Experts of a small language model.
Experts: 24 experts in each of 8 layers, 64 GeGLU neurons an expert, 1 pick a token, a softmax router, a shared expert of 128 neurons.
Below are experts of layer 5 (counted from 0) of a mixture-of-experts language model. Rows are named router (the router's row for the expert), gate (a neuron's input weights, with its number), up (a neuron's input weights, with its number), down (a neuron's output weights, with its number) and show model dimensions 32-63. Each number is 128 + 32 x the weight over its row's rms, rounded and kept within 0 to 255. Numbers have three digits each.
After each expert's rows: a language model's description of what the expert responds to; "gets" lists some tokens that make up at least twice as much of what it gets as of all text. This comes from a sample of Wikipedia text that the model never trained on. Tokens count by the router's weight.

# expert 16
router:156153125120138142180108123183146145117131116070174144115140135167149103136104145175154135148122
gate0:135147156143126100085105104112145130157097095123159117174107104138159104130115187154092091074153
up0:095103092168156122126132187116111135130175145095119201108149171156151101105091115151113086140116
down0:155109100088100113099182124115118143095090097141118102102105150166101210142125102128164172089141
gate1:133088155138173114087141164103139108176182165134110126134094092100153084125139111104141102135134
up1:113138236115091099065179109156130073158127161105107068110103186097167074116118089149142083104144
down1:153140192149111119123154168108158119151143120101068126175112115213090122120064122106110136079089
gate2:149162085154163169121124112146142104144149132121198145149115085128135148200107176109075168099104
up2:121088138089156081162178166137098168111097056124062109143138133155120146140140139155127131171135
down2:114144103144167151090121111176155150097089114094084117110126140116141153147145121129168141164118
gate3:126136202067194138144162093182149104135101147090128125148119098197164100162088154129151134153102
up3:132146137193074129145094158078125118111111096194166111114146168099125155097148142092144102119145
down3:088125087141124121145158172116101117086148130109133163137133135068114094114050056132110145072096
gate4:115134135156137113021160124137169112176128162119088096171117092168163148112123167122080144141115
up4:173081196117081036105220100118120166164165146137024118139140133175096143111128126136093131142124
down4:105137133132152227101122166132161149159128154151085169112141116123077104151105138180199176117112
gate5:137178087068150140175124120102164136164112068155124147136131124146134144131239120137106132087128
up5:174156092075116119104104070086112114185184128135139160143080196106159140103122114109181120154099
down5:132075064117160136132125094146075126164068167134162129188133153123081160131138140157120117126098
gate6:085163134134173093149104082129124099140147126056170158158163104156146127128161140088193095081076
up6:167119134096070132089114155135130095122161088162099156065157148086101140164134161086087126181110
down6:188146106069174092115112091111073115100115162150091105151124086155074139099135173142080127092158
gate7:137092141088174099100217159145130198134110175114107149097145165102083170162140116140119133106105
up7:132107161167084131178114130156156087136105105104132160132075163144195150127111141179085051150175
down7:161107128140095107146138121192151122165055225172175165081136132089132161127142123131129155133072
gate8:146133161141117123155110085137097151158108092054098096130149156089158158142094126097136081151138
up8:141145144160135168189147124183142126159205170127136100112145163146115121111123097122140083127103
down8:118224157165163101130165133139161073127112156084161098112154107159140125159161145117092134195094
What it handles: List and table delimiters. Line-initial list dashes, table pipes, opening parentheses, colons and semicolons in infoboxes and tables, e.g. - IUPAC name, | Years.
gets: "- ", "| ", "(", ": ", "; ", "); "

# expert 12
router:147123091102162127167162071106161163089108085142159079104155166164130088173099096170149157113156
gate0:174113100126106148133163165110140164007105132137173079122134159128131140110094180155171151125131
up0:141137142158148104181107078146114113154146182190103154122185120131171127125106151119153129131168
down0:057141111133227175112185112124148120096123125105137156160183170061143090154138086146175167189120
gate1:110155126077159070121146109141121171187112126162157058123132167092116125172100119143109093161106
up1:082177135098103115150142078142107148161098129104146073107076091074153126160088086135047103128118
down1:183176179114116142093151137156130124116108088081128217093148126105102139108108167111103096107081
gate2:136180140120114142165138091154176110124119100156121183109126132117177133153128070170153118165219
up2:146107093143190135112091151140085166130135128130068114190131136122123084071116133087140161136052
down2:123150132177142106087105123103062120153124130137124113192128105099187089144086165115133222134140
gate3:085168141074153097198229174124159149110139158132096166163121150180136083101084132149129072150117
up3:067144153130120189184136167106126139174128117195144171135113170154123132141147098089097078146132
down3:152116091179116124177159198125072154088146125097122174167102146187133082128106106117144109169101
gate4:089126139103160084097086074117062092125104107154136084167118133118081084129150172171194187162169
up4:155116077121111163119148173143209151084165149105137138090099076154146175146095114082092119145102
down4:124103189141159136151077095140094153130159098093097102163084110081125131172087148204175134141141
gate5:098159133121142100165107179163165101169165135089115105065147158194112152067101150126071153103166
up5:105147191099156135105082125144124165158135134169078167173172097149099114123099101135171140109126
down5:129093108121114114187150159159117091075131108151110146088191132120100092188114066123140143124137
gate6:164164078144113101106117125133145089153088118121155132101126171124130082092161064125150126186162
up6:120108087123153141118126116147112152140063160169173136064139176110102143114138124092134145050130
down6:081124095039174091138178133110095169153110135121126145107136113092157060151144087085096048100070
gate7:123151056159102037132169121078121116124115100102136136149128130201088118120142151113125054121145
up7:088144154117120151148108150109113154160106149157153068159148161116135199135095137114123225126137
down7:163055119078165143102082164078099115090113070091138167108112132152094157121075085123092134191144
gate8:154118084074139085107125134144106173131143153123113144154182142167123142073142115141151166165099
up8:122137154115103114192129141168090114133129093116149136169050097117163135137118117113164132127162
down8:164120143125119113069121096129111148106150152186163085075082103149100119119112117141125088094085
What it handles: Name parts and connectors. Connecting and, hyphens, commas and common first names or surnames in name lists and tables, e.g. David, Smith, Williams-Brice, Singleton.
gets: "and ", "-", ", ", "'", "\"", "2"

# expert 19
router:156122096093170119158124076118180115075119104137153069085123149153111103165100109161176164138166
gate0:168129122169088143172107131089096138081116126113103112148126131114114138134108141102159148158144
up0:081138065149188132114102171139125089166063116126135114070162139127137127148105123121053087076200
down0:137156144148112100175140138109185102086108116101143136127178131101161097176063118175148113092136
gate1:105141092130149106106138130157110152070087045069152110143102129156068120201122180134173173092099
up1:086077151115106074102124128127135161087161151087140167144134136120079142167218150093181184108084
down1:135087136136125156179130104172166151113136161073178125097184089081123120121110096108156146168132
gate2:093047138071090185146135158113099119130165086116082125095131097140088083091080112100148112116183
up2:081062109127100149146095160103137146162155088158186092123150122097177110114187116175172129178079
down2:111109162142176102162150108094119109088111151112108094156107135194125125089193122092152135105106
gate3:112098103133127082057089120144131145200096131130067126105160136157108176138120096138098073127141
up3:128128164145179163147161167121106129123186135116162126116120116092117117153107203175171178142089
down3:105155085156098155111124146073141149107102083100154126161187086090183189108124153155082165071138
gate4:147126122149130120063171122171129101079132159124130143076115132106125121177106143139107188137181
up4:107083128098062092095106111106185064087127137101148170070123154074110168135122150076094149159116
down4:134113167104101091105119130098141144130126087149104129113125098149156110083131147050099100124143
gate5:194104198101163090148078143139173151095073085124123177130167139114094129133155060128137101169163
up5:079165109164129132118174132089130078095102210191130111170092120160152109102075142124133113108118
down5:080104078173123085182077087121101181161092115104090118133134111136097118155078173115119132152113
gate6:140125078111121118048150100097095098144154104093149178116063120129076132182135119197164116084169
up6:181166083103079127066140130092109103113154083104097144084104080060103091135154102134141150184145
down6:148150104117128054135185110119123162102095133183137135163117163152116123099133151120098159189151
gate7:131121184145138134162127140111152180121094137096208113188126080084133116121097100113178054141180
up7:132127151201161112171127159125120131138162105111137144144119167129138168117159111147107141115154
down7:083153117173094089098120098140139118093140140105163108158116140101158088134118131164102102182128
gate8:152147126105125148080127124105161128110178091100123157108141144199123120119076114083128059140132
up8:117152132148090097100136172109124136157111120102137122113141129197141144112088181172126156139122
down8:100033149101154151170085154174145103130128108134135059131086166107134121158132121191124088146120
What it handles: Name-ending pieces and connectors. Final pieces of foreign or personal names, such as los, Edgar, Abdul, plus commas and prepositions like in, on, de between phrases.
gets: ", ", "in ", "on ", "and ", ". ", " "

# expert 6
router:169103089112172150142153093105172110079121087154164070105159165145147103172103102154145149080156
gate0:155108126091103087169168140150103057065086183103150060147148126119158071168143081125100111136149
up0:103108104130133107135060171143105174144210041099097106109155116175118179092118113059153155141169
down0:163079171148136131095110148117206096157127080099125167182166099129103099187134105130138102133162
gate1:110143143175141078138132141145112039139105074148106142133186174133102168132104098153154157143129
up1:114134138155155108175115106126152127094186159106143104100068093156171160097125115154111095106117
down1:135143140104155124142131131119115203085129128131133123145164121080129132132153126168090111148132
gate2:205149122078160135134187120203169157117169078133128162143135064090131153147147109125180106132177
up2:207105140095094188087187109143137143098126108131130138102120087123125118071157136136176127102180
down2:131133112096110156126144120164159122140142111101147169150150084069107148140120165151122117224109
gate3:153136104079101173160153134182096170117114087127096074124126150156135142119092136131126151080115
up3:116103096099120151124176116141138146113148093184106135189158130206177159142134092117126114059124
down3:092097186145136144153135118144144135144123164171190149124127172158159145079144142102129092158176
gate4:124162082167136140165142100148167160105170140168111136102129146126120140156135082093141082151134
up4:149107116068155076100127189156115178129110110171123136199159095096121097101114155141100168092119
down4:068069118138142113068125134124109131144102196121113100097133132121122121110136138121222138181149
gate5:114082116196083121104139156119119144113189151130157072133169092106165133193127117129092129117124
up5:158121179090116152162112175069142185120180120161167114173193118134065149097142135123088046120106
down5:147161193156130122094122128145125103132083115141152108098098138166125138137083094145118104101116
gate6:115150092156132141083151195096125142184130085094180181082118180198095219133088120164109128199133
up6:111134103144182127217129121112114136117096163128127100105145060095131103159156136102133108079090
down6:169165131090158175161127135128059115122116104141107148162099099117198106137163102105103092123113
gate7:179143087137136121105108166131171150103179168135172112163073158133141148132134174211101127114140
up7:183107078160149157128087166144138114130194197126180110131136175160136166082077142202105139079189
down7:104111156105163199092171166110094114118133079113120145091114100160112190108132123133116181141084
gate8:151130099115114056176091132149123149194122100108162162139113161120174064150149105148144186153107
up8:105115132130184164154132123135178130123157107183141094128107144140089124135107064150100117125093
down8:085130112157119141103142116133174129161167190138123134107097051175079102151119085150078089106110
What it handles: Capitalized name beginnings. First capital piece of proper names, places and taxa after list dashes, pipes or commas, e.g. Pr(aga), San Francisco, New York, La(os).
gets: "N", "M", "H", "V", "S", "T"

# expert 5
router:139109095115177132138166089121179159074122091131144058112172151166148106172110091145156151121166
gate0:149113190134119111107100156128129079114133119121035094141144106157072089183091112200147132131096
up0:120124110130104163144176085180086110147128149169090084085095147121125080146139079141147182116080
down0:068129073126056107113114163094187173104117140145110110149119134162081112127099063153087101154156
gate1:084136114111176122111141124119147157142124188089120090147135106162141150139085110170157162131127
up1:121149173131108138112134125103069116171114080183151154119131139088066129108122104124129093162116
down1:098131099120132138165085108130131142069144173186114140124166146198110152129115103138097135174147
gate2:107067182163168128112115190164129076079158057051126140151113135199119111214081052096146133149110
up2:083098165135133137134118133177122070104152139072135136121074202104141080110125103126172060173092
down2:163049103094152168097122073098129047126188132130078148203114102113119067071138114138074196116139
gate3:077045138081134157178086179126110165115092109095186091147134128153104111130142117138099181120150
up3:091118087172135099105156148195153103081132111083127129129115086151134144152133147100163118045157
down3:129168154187031090146145142086142124109077074130144081131135129161123162086090151120136108123147
gate4:175134173123118104119110175136189103117146100120144166192136171146170083155044165116154067130196
up4:123135140135092120109058123119108141077145109149157165108110093116168145101144137108096131128127
down4:136067082114097121150148103131160028087091105153090129181132074140118141123157061136113147096125
gate5:146114093097178153137174109172131130146171121119150178077150153148132135103137106122168108125094
up5:187104105106142133139077133132092153112131164187099099131159172105111066195170170111075176105164
down5:085105071138147117131099144078083095101128124149151104126122113120178104163178097086096150106158
gate6:117159118107187142088147155129208183104124161123076158132147179091146148112060094116115128165109
up6:097121130153156103132135106091209169137109155086103143117126145113109170113092151119118115164119
down6:134111130093145126088154064106143086122188072126160136127185071146181111208104126104095139168135
gate7:112119116119103169108115084099108099084074134069164101148153106156118075079154121151142115076172
up7:153089148150053153110104127152142111064131146154148180137090059170072088106113150160140101092082
down7:099142139158167121132153137117129086098132106077099103079064094194133129137130199079163131086098
gate8:081145159111131127142152105121127140090072103120137111130179068178172098178131136077140118098122
up8:151207084093103123126167156091165127090064093204176106097089138176087134143132123144189084135067
down8:115106171140130184130155174104112061189116175065125103157115110164171114160154136104084074030164
What it handles: Closing punctuation, table separators. Sentence-ending periods, commas, closing parentheses and quotes, table pipes, and word stems like announc, collabor; also ISBN and award words Won, Nominated.
gets: "| ", ", ", ". ", " ", ") ", "1"

# expert 11
router:137107131145140125181101125152140192116139111144130147112130150132143151133010079127131177090143
gate0:150131148105131118185194135098152148133087112143162151097139118149105081109068133134158133103130
up0:168044193082151144074121156155135135065150112131207087165138104087079103123147102134102126149121
down0:185179108144157115173094142085122185088130148163140212103100095158116154108140141116094120165095
gate1:148062147165094145135081121188111099082129162122072120132146115179132098156091083105131142107132
up1:139085109165142098113129119120084135107094138178163150123109125151104096127115034106142139179166
down1:060150106158146134134145146114131180113205109147144169136171101173152123152115103132153128164144
gate2:133124082136114075143115182137058048114155100101102118084119075106179096087132065103163139115136
up2:103097168094125127163170099126139084148168121104098077181168194149105092123168134157200089133147
down2:158115089087188068058116152137185208136127143150135158139141130146178152098098151155175147140176
gate3:082189123202136169129093089090074124105122122170101116101132160200149155143198174145125091141081
up3:186180115192125167145095147113116104107129104093098152146113119171119132128132121091119082075115
down3:188132110094123114124102098134122120158151185192199181119190212114170146130126068137146119159096
gate4:162123103114128134070104112112092081148103122147144178101094194098169143114132177204147146139111
up4:072162132120094143151131112107102195146150164127121118083123057162152151159137179133112101164125
down4:105115141115104218127235096148091091122139155165136150151150099147123121115115137149126181189110
gate5:095106180104079130139120106080101104091060143105109189143079162164094104107118100112152150125136
up5:113162087180148145151165166095111196095080125097149143143097084050130111064156130161170110117162
down5:109089166115108120082130135133109132180145089104075133091114070157148127073126060129072168082160
gate6:131052142134172151166103115124115135081164110128092095143069117184120090129131142134143082149180
up6:101155101174122195151142090127092128086117163113156102135097105141183141169089113137155162157119
down6:083156201108121119104178156096131117155176067116179130104138104123143101049107093109151124092101
gate7:137153195164108143119117156131157174126185077146136180123155190102177102169115136102102103149108
up7:117139138150088125095133048147112115111145108132147086152178111068095140101045124142070160099148
down7:188098094080079108124140163160143168111130038098174101165077133179154110070143180149143129193114
gate8:139134144148185117144107155080145133115142023121129132109130151113143085165168100060159146174132
up8:140169140107085084139135141179070146167110110160093137144128154130143122124158148174139107084102
down8:118167149136188146097115148122133114101121143102159154096173102134188181122099145134149162109104
What it handles: Foreign name fragments. Single letters and short pieces inside non-English proper names, often with diacritics, right after a capital, such as Og in Ogăraru, c in Szczecin, ön in Königsberg.
gets: "j", "z", "g", "k", "ch", "h"

# expert 10
router:159112092101160140130143090088153163069118093153150073094155155159117103177107107155147161000166
gate0:107151139109144175189112117137171057114156085128152088121156102146107033137091110145146073115144
up0:064130114174115162127102136081107145107139098145112149139102111110144128136084139090140172101142
down0:154162141089105160140098124109115114083166096129124147159113116106140121212156123141114112128156
gate1:074085091085141167143152057119207210139133080110126138108145128181118141098082136129105115094121
up1:149106096150089144148129113067144058120121072050126160175127143125112150102089140100125076164159
down1:108159112167085140176139157078174124136097072087102157129138129138046122151156152132134101186090
gate2:175139132099111117110171142163177169136110084139168127144152106174100122147148155154092124149187
up2:165098113124085137149150134082109139171103115142159156079100133143089133125141167144082092131164
down2:173160135173110120148101144130086119099110158106108089047144067151085121158138130161134108092171
gate3:104159149152129132151126172165141117096132100141143155069158140122122128112139131120079146145094
up3:132133124088134125172147174170115154076108159176156131050175109178162157135176108132104122115162
down3:098190153135118112133116128128171126197140116120145153147144137107153168128138037142149133093150
gate4:151144087072120064062138139136197135123133124087120122102134111140054150177095151134128173101151
up4:141094102073090082084083132153140169085149175123072126123140111129119127149079152151178124108126
down4:165151106115103160131150133146096090129083117179128141096104197123132172138146164101158154107178
gate5:138114152114142139144186112109107204164132113136106126111142154107162133151145085132128154108096
up5:153162183167148139108251149180123121133049108124115161125121107098099096076160099085117136090077
down5:124109122124157101117077162094131140123062168115115108099200160156132120108182089105096150166109
gate6:108129155111126074119067100092130128159135118167126115132125066106152103071123081139137140128199
up6:154106101157121156094229156158117099104155108101112158125130148099124139141119126124079184143090
down6:112138136069070109110209149081117149123112146049104119117105184123074089128144139047142172133159
gate7:111060124113132089202087146090147149090158094137097086151098115170167131154111139156157151145162
up7:113134138115120080138143146127122106122160148169053104137066102119140103181046181132134077137154
down7:109113080121137163112156055148160102105075107116132153183064176117122157133138116125147112123120
gate8:116178091103158073153143091095152136144103177095114076115122120137048071128134130122159089100137
up8:114093178168118173117066161204134100054175104121135148095151131123179154088106154103108173166127
down8:096146153135118189186163133107113116157176081080116187064140125074142179156079121122116143199207
What it handles: Surname second pieces. Pieces inside personal and place names in tables and lists, often a surname's first syllables, e.g. Kuti, Engle, Kumar, Tel Aviv.
gets: "| ", "P", "F", "R", "L", "W"

# expert 23
router:155115088103177143156151092104178161063105095138140076101157162151172096187108104155150163099162
gate0:090145146080096132142142164139129153111099082176085170180158139166128154106095107087138152048155
up0:135121130129138082141131129112119145150118136161201145103152172119181160116142121150196116212104
down0:111097116094164121136070129123122112175111057100128089216128114111126107064131108128152151119109
gate1:171055115158124128131104111134128165146149173092071103154146136106130151117106154149123137109147
up1:155097166177134106063140074135119133093119158131137078102146124170163178124158127088120143180118
down1:136093069134134146120108164122127155109123058104155147150176132099145150134101190095109136114105
gate2:163114085120119104159140120068124135120158113088051183114164171117161171140182104149103143139125
up2:102127053144122151056119159139175139131131102154108148083185159086183136108121079093085153160144
down2:087119074128176137119106121068085107139078181110126198138097148147116154109145117098110108091185
gate3:118098101167115122141171164111152131058122110139137086101132132076169130136106124133145089085155
up3:150133129152132103088152159144103141072180143168176101146131132104170088126152135121132116123172
down3:062153119091175133090098130048165137116116106110115124134215120149125092182101127196116090131170
gate4:116130190135154148154159062119178171071132135162177100154152162105171091143134081142127170116145
up4:094158101120087091161087123122126145102167174152146066126138132086066155137121164118137144188075
down4:180144097187004101123107116158105093145133144054124033135176162175091116116150118175143090100106
gate5:125175102128127115141176024176092126118147131124081130120119141159153166129076118128094111130103
up5:136074164127091140156048177120209158108160105114129190169165167118134101111160130123174101120109
down5:089118161149125158101189117106092131128152118180255111147187107129132053121146134130124087161106
gate6:157126128160066156118087103095157148161125104099141145133131141112101138097072145096129173050103
up6:067069070202107136112133105091194102087184100140160100128109157150135123181137110180131076150134
down6:162117100143125113088154090138135106136154117169154130146090166112132170126138128140159169147049
gate7:141102179163163176084141123138138164135077115117146152110126116163137196158152104151116146104109
up7:120095161143096142098123125084121165141105114098122164119127113125138130175162075118107097092116
down7:048115115117098164092121094126127136079059130164129143073127147133061151179094097143131151160088
gate8:114171122138151159134143156172112108103061145110085151137204140095096065136172136161116200118064
up8:119136110126142161149159083076136127098183087110107081119149117132164132130010101103131090161204
down8:096146195071133075163127147124099147158154141117099114075135114128155127144131107101143166131069
What it handles: Word endings and separators. Final suffixes of names and words, such as ers, itte, plus commas, colons, closing braces and dashes right after a word.
gets: ", ", ": ", "'", "-", "% ", "es "

# expert 14
router:135103120098218109182128099164118141094038110072143084116135181107136067126139151131157138138148
gate28:135103111151142123147134076122094094111178132174124122150145107190103098151153112123123104156088
up28:193096109114145102126089163087169115098115089121132144115164147163190166129134158152136102125111
down28:134111100139115124062131122107107172167082154112116101147125116154103093106106177158133117169130
gate29:106119121063152137093162132158165126064047130164143147154116095079127120148150135145156144119145
up29:175118082195115159193174119098114159131198104146076173184163149084146120078095151123144113177097
down29:069112100139114069130112130154116147136152122160146094169095131143166118165068099054045154103135
gate30:101120140100119157081121089123114117165107135141145145123079113098153190179131136129097099106180
up30:164170143117088149085129126183139153087139185120146075142088110081095153156150132129076102169122
down30:105107112137166109134110121083091153122113095128101093106152146187137136158123146105221156120122
gate31:094124151137088175088151077123103128176222139086094148114122177121102145121114079136138039111165
up31:122136106162100159113148162196103106177138198084130141151161119148145123158093101102161091103145
down31:125097134148197064167115151121086120108126111075174115096082103127104082150152156143126128135143
gate32:149116164146143163147162097110153106110120214176129114131134162113135143136146158061134086080096
up32:145122114149132137101120114203168118147163163169108067154143151156180127109185138158101039086084
down32:115178100174108108122129123135126152180091090093103164176107156153112168147181162135141106062182
gate33:154058072036119107066128137129133128148127090089066204125090147147081076180144149192094076117151
up33:131142184104147120081174120068120066184097093201204112128210123114152097139143140158167100119135
down33:125120139059141076117180125160149161112183102043062142128063167098132126177082106139083119083099
gate34:144129149107155099179143150072126137154113203186158129135042150167123106168160130079115135161146
up34:159101061095151115194153097115081168171105124133142150141102152162132105148115087172157123163119
down34:097119127110065129162066099218090114161122055111085149115140163113230103097119081137148087139138
gate35:143143096131106095151090159130085150114183113116053086131183165155137078145166192143102176156133
up35:150157101105136110130032103145143137094090161124138154125177124142183194093138133127159186163102
down35:147156125114061150152119117124095182148161082138121115129096095146085143135120126167151121074115
gate36:098162119124133062157180119118084086175112120131086072127110103110118120103121135134114110127097
up36:189152127137181183079071119116158120123129112152121168114120148186129143174112129037177144092077
down36:121163079110130087183143154088157121144125103079128129141106107143131117111152163211062107115169
What it handles: Articles and possessives. Determiners the, a, an and possessives his, her, their, its starting noun phrases, as in at the 2020 census.
gets: "the ", "a ", "The ", "s ", "his ", "an "

# expert 3
router:148172095107130093136144124134114144060111087181159134100131134109146115140110104140153107059140
gate0:133110145140131129121095124126102141118141180072165148090149123145175139092088117125089136108085
up0:111149164143082145096097101210163103142152095131114129164188162088155123138190099108181141176079
down0:117119156120200147143136108136097178092186094072048091139073164149126155147091072104172144121117
gate1:082151107156128208162189177153105093147087154089180146048148071125153096130114103090067076086091
up1:042123079103150080146094109099125150186086126114113086140112076134088176159143182127139184174148
down1:158164152159119085064151153107076124138111116126119122107086122184145090096130128160122074174093
gate2:101143114120156131085138164109088122136169134091122189166145098096106117108106158105147112113148
up2:102126108086183137120082174099111098122083133171130097173141112120132125111169191107180182114123
down2:139116139149134149099178052105194107104126124215167071132141088109118131152181085210107133163105
gate3:127135110116070154108099101132119126078111057102172157175109141125124114181159137111142102102099
up3:125057197171143118117136121125121076176181090032119120055092128193155152094125174140112147146187
down3:084109071145131104188119155114151071063104110184107095159116113121145111101169113124108129088133
gate4:074111068085102127162135189127165187151111086133125179125118104121131129159080188155128179151131
up4:094111108135117138168123123106107159131150145083118077135173050131128114123173214077115159127118
down4:175118107120101093145100114134110133101123117126134138152101117143098163113124132168135149136168
gate5:168152146156089119120165098106187134100114092102110154060133069105112146156115101139088102157107
up5:136103098170122120146093103087095131188097149129162091135157167185140091114108077129126111186161
down5:141096196166138144096151101112111120132132114095125175097080121164150053171081115125121107185088
gate6:156104082090076127108179158101092131173111085115125096129152139096136174127139145090147120078122
up6:086174112155135055098111153126114161103145147176132178153185066130157149098165200114147125156092
down6:143095108146133124169162138147141185133152079089108133129141155135121153131091153157135102117063
gate7:167178118086107178158094126123055134077085106143147071109136116144145125089153092090158119091153
up7:077111116110143168201146122155130152127094087159116142175121138147154119118134122099167078148081
down7:152109079172147088130126134122165191140157149069092121093130166143125125141089131070130146088079
gate8:154152153096136158141126115182143112098097047140208140130124134101142170076179084143111136078114
up8:121093173143128132127149086120096103103136096114143161106126046109147138115107086081110145108098
down8:130151107124114105151142136115083126161076104119184105175087083097121115118105129191231150127128
What it handles: Dates and coordinates. Month names after a day number, especially in birth dates, plus degree, minute and compass symbols in coordinates and dashes in score tables.
gets: "–", "°", "/ ", "0 ", "″", "N "

# expert 2
router:111039117147183116136119119122198143153096113080115113087143159161131133144107148121164170169119
gate0:131169147154193152133161075137171117155126113082071087145131174147139157201056132139103073085103
up0:146095149110180082173157130098086118148139171132125132085143174158141160103138147078076110134129
down0:117155115132143130139124119104065126171203157130150091087121188171069119109104149098101128136127
gate1:148123083196102175109054123165192177083153107130069132180146105130098118057169188079145143150138
up1:153064166157144121159089126140163154118110096082125147111130123158099157122141128100096165145154
down1:180156104113097147118137150101121061112110118138124108124110191079118156128122110116198152065126
gate2:134153099126116126138154131117125126082128131082120155081125078153144089122100163162089131103157
up2:133177133130169109200129132177051136113146180105109137133217111137126136153127072158165134111146
down2:111116147113034108139109129110166130133136118167157111141164125181119158178142125102135148117077
gate3:145116103164155133082100110171092119144134123155183117111143134122137111154094149180206092083112
up3:142103071082140098132167130094167143134131172105126124144117118120122142140110104072165125179111
down3:180169145113157048117113135131129113222148177153190095145082138150120136096070108131119135106139
gate4:156134103184129118112121081101157130154138107070103084123120121132071098215171149170187084143156
up4:098071103145146134116050150131181149139149156073158157125238157137133159085096081125212121110115
down4:115168134111177188114118127097103130118106149101170136080098077122121121077133155133126150114113
gate5:127121169134135103117143100173135097116094082117165095163157081110113146190117183113126139137138
up5:105038172118151145140084157110136125123099141044106095099174119122125091139145040097113118098100
down5:125127078076145175129128161158127171116102123149164097150066071085069204149081107088099131143116
gate6:063122128133131136114049138157201131106170119148098181146109147097178130122176156057151141175125
up6:172132166148139071112137196130110111190082126165122114161164125110151156134157172095111092137125
down6:117170138161087168107097136133126088123154125135177103174119130142096059135094085141194119078088
gate7:119180138162124098136176126111129148100122121166080091097131156156110095144168096140138076152121
up7:133139130102121142103097170093132132136134097090073117097142211087141097117171178117147042116129
down7:118110115125128195159141096136140105130183164146147158212177137174153137066142156163093153152106
gate8:086090092112134129157150128147107129077111085121164165086116100091101126154102169126116172131172
up8:103179111124158131106068128101119096119137173190126079123119126130154131120103095178146105171051
down8:127088137101153211204095169118126128093152152137133082183081143174093110153094175151216124104122
What it handles: Mid-word vowel fragments. Short interior word pieces like or, ur, en, ent, ough inside longer words being spelled out, e.g. glorious, Disturbed, quorum, inventory.
gets: "or", "er", "on", "ur", "en", "am"

# expert 7
router:151132149059152124130127110073149148136064106153152122125127151221110115132120120143162184106165
gate0:158152172054122114139164113195112115128138088159137125031094148152142145145153165136130105116122
up0:180206094167115136209125131118119140153148103162169114137116122107170107092152105122086101099199
down0:120075128143173117173127175133090162105065114094077099136108083095111154190079131153114147119088
gate1:150144159116110121138153175104125174138119123080127112150128125135079097130110159168122131068205
up1:092090058125133148159092112169119132162104129148122121128133104141170093127118142127081158127058
down1:080113135188092143083107137090152123076135143110095107122143121099198122135109133129137127131159
gate2:079140151108162144202111152163106135120143108116102117118098136141067120171137063136112147160161
up2:168070105122126155077131102102176203121147113203136107112113130122124176034109109132143117139085
down2:167112130130097198138134107149143128146137151114178089082138166172070059149157176085108090066093
gate3:048075113118142184185124140125146171174146115109138112107129119134077190164164137133061122149133
up3:147140147106112142198139176130079115144144127122136116144171092154113096139138066126140155133126
down3:097111115129167135137106146116184115112122138142185130175128122148092175166133143154145073106143
gate4:165199126094173112148161086149105194113129106098116058074122182132106086110102070133111176108117
up4:168075136151107155122076145145120110146110021132121142125154124135081128091120113113157150128117
down4:132104120138112126112114111123142104090116138108109123106155098097068179185102096098147091182038
gate5:048152159137134166150154086191193151179172142156136112156159107172124097136105108138142096138123
up5:167112122069108070160123139096132167097110132157151085105121142081137106081137105141148107105066
down5:073154148179091142182167133139152151175120114101140112163169103137093122095107128114113091148089
gate6:120171161150101083066164084121137108173179148120085138146095122159112111107135160100148131164192
up6:164129146115106132121120149066109137127134073120092167107133123100103169122165099143094129117124
down6:184065099140132110134209142091147112131161170171134124132150132087177071155096122124145130141173
gate7:113139118147122142150111094149118136106201125144108189120140091090143050117150182148181127165135
up7:143072155059131140174129124126135166114082089089139095123208100120093120113123183133091087171164
down7:141156089197159114126163107111123152110146137088159157136131128145152117119116171217057178110144
gate8:064127122121163118123209137125112178139145098156161143125101147218150138110106147119166155149081
up8:148090155151152151129136126181077125087164140114146118152152064169147141152107142101167117161151
down8:116102112094116196106149127070107145167106074071154156096066155127113127129142186073122187144098
What it handles: Auxiliaries and copulas. Function verbs and the infinitive to after a subject or predicate, such as was, is, has been, would, not, considered to be.
gets: "to ", "was ", "is ", "as ", "be ", "not "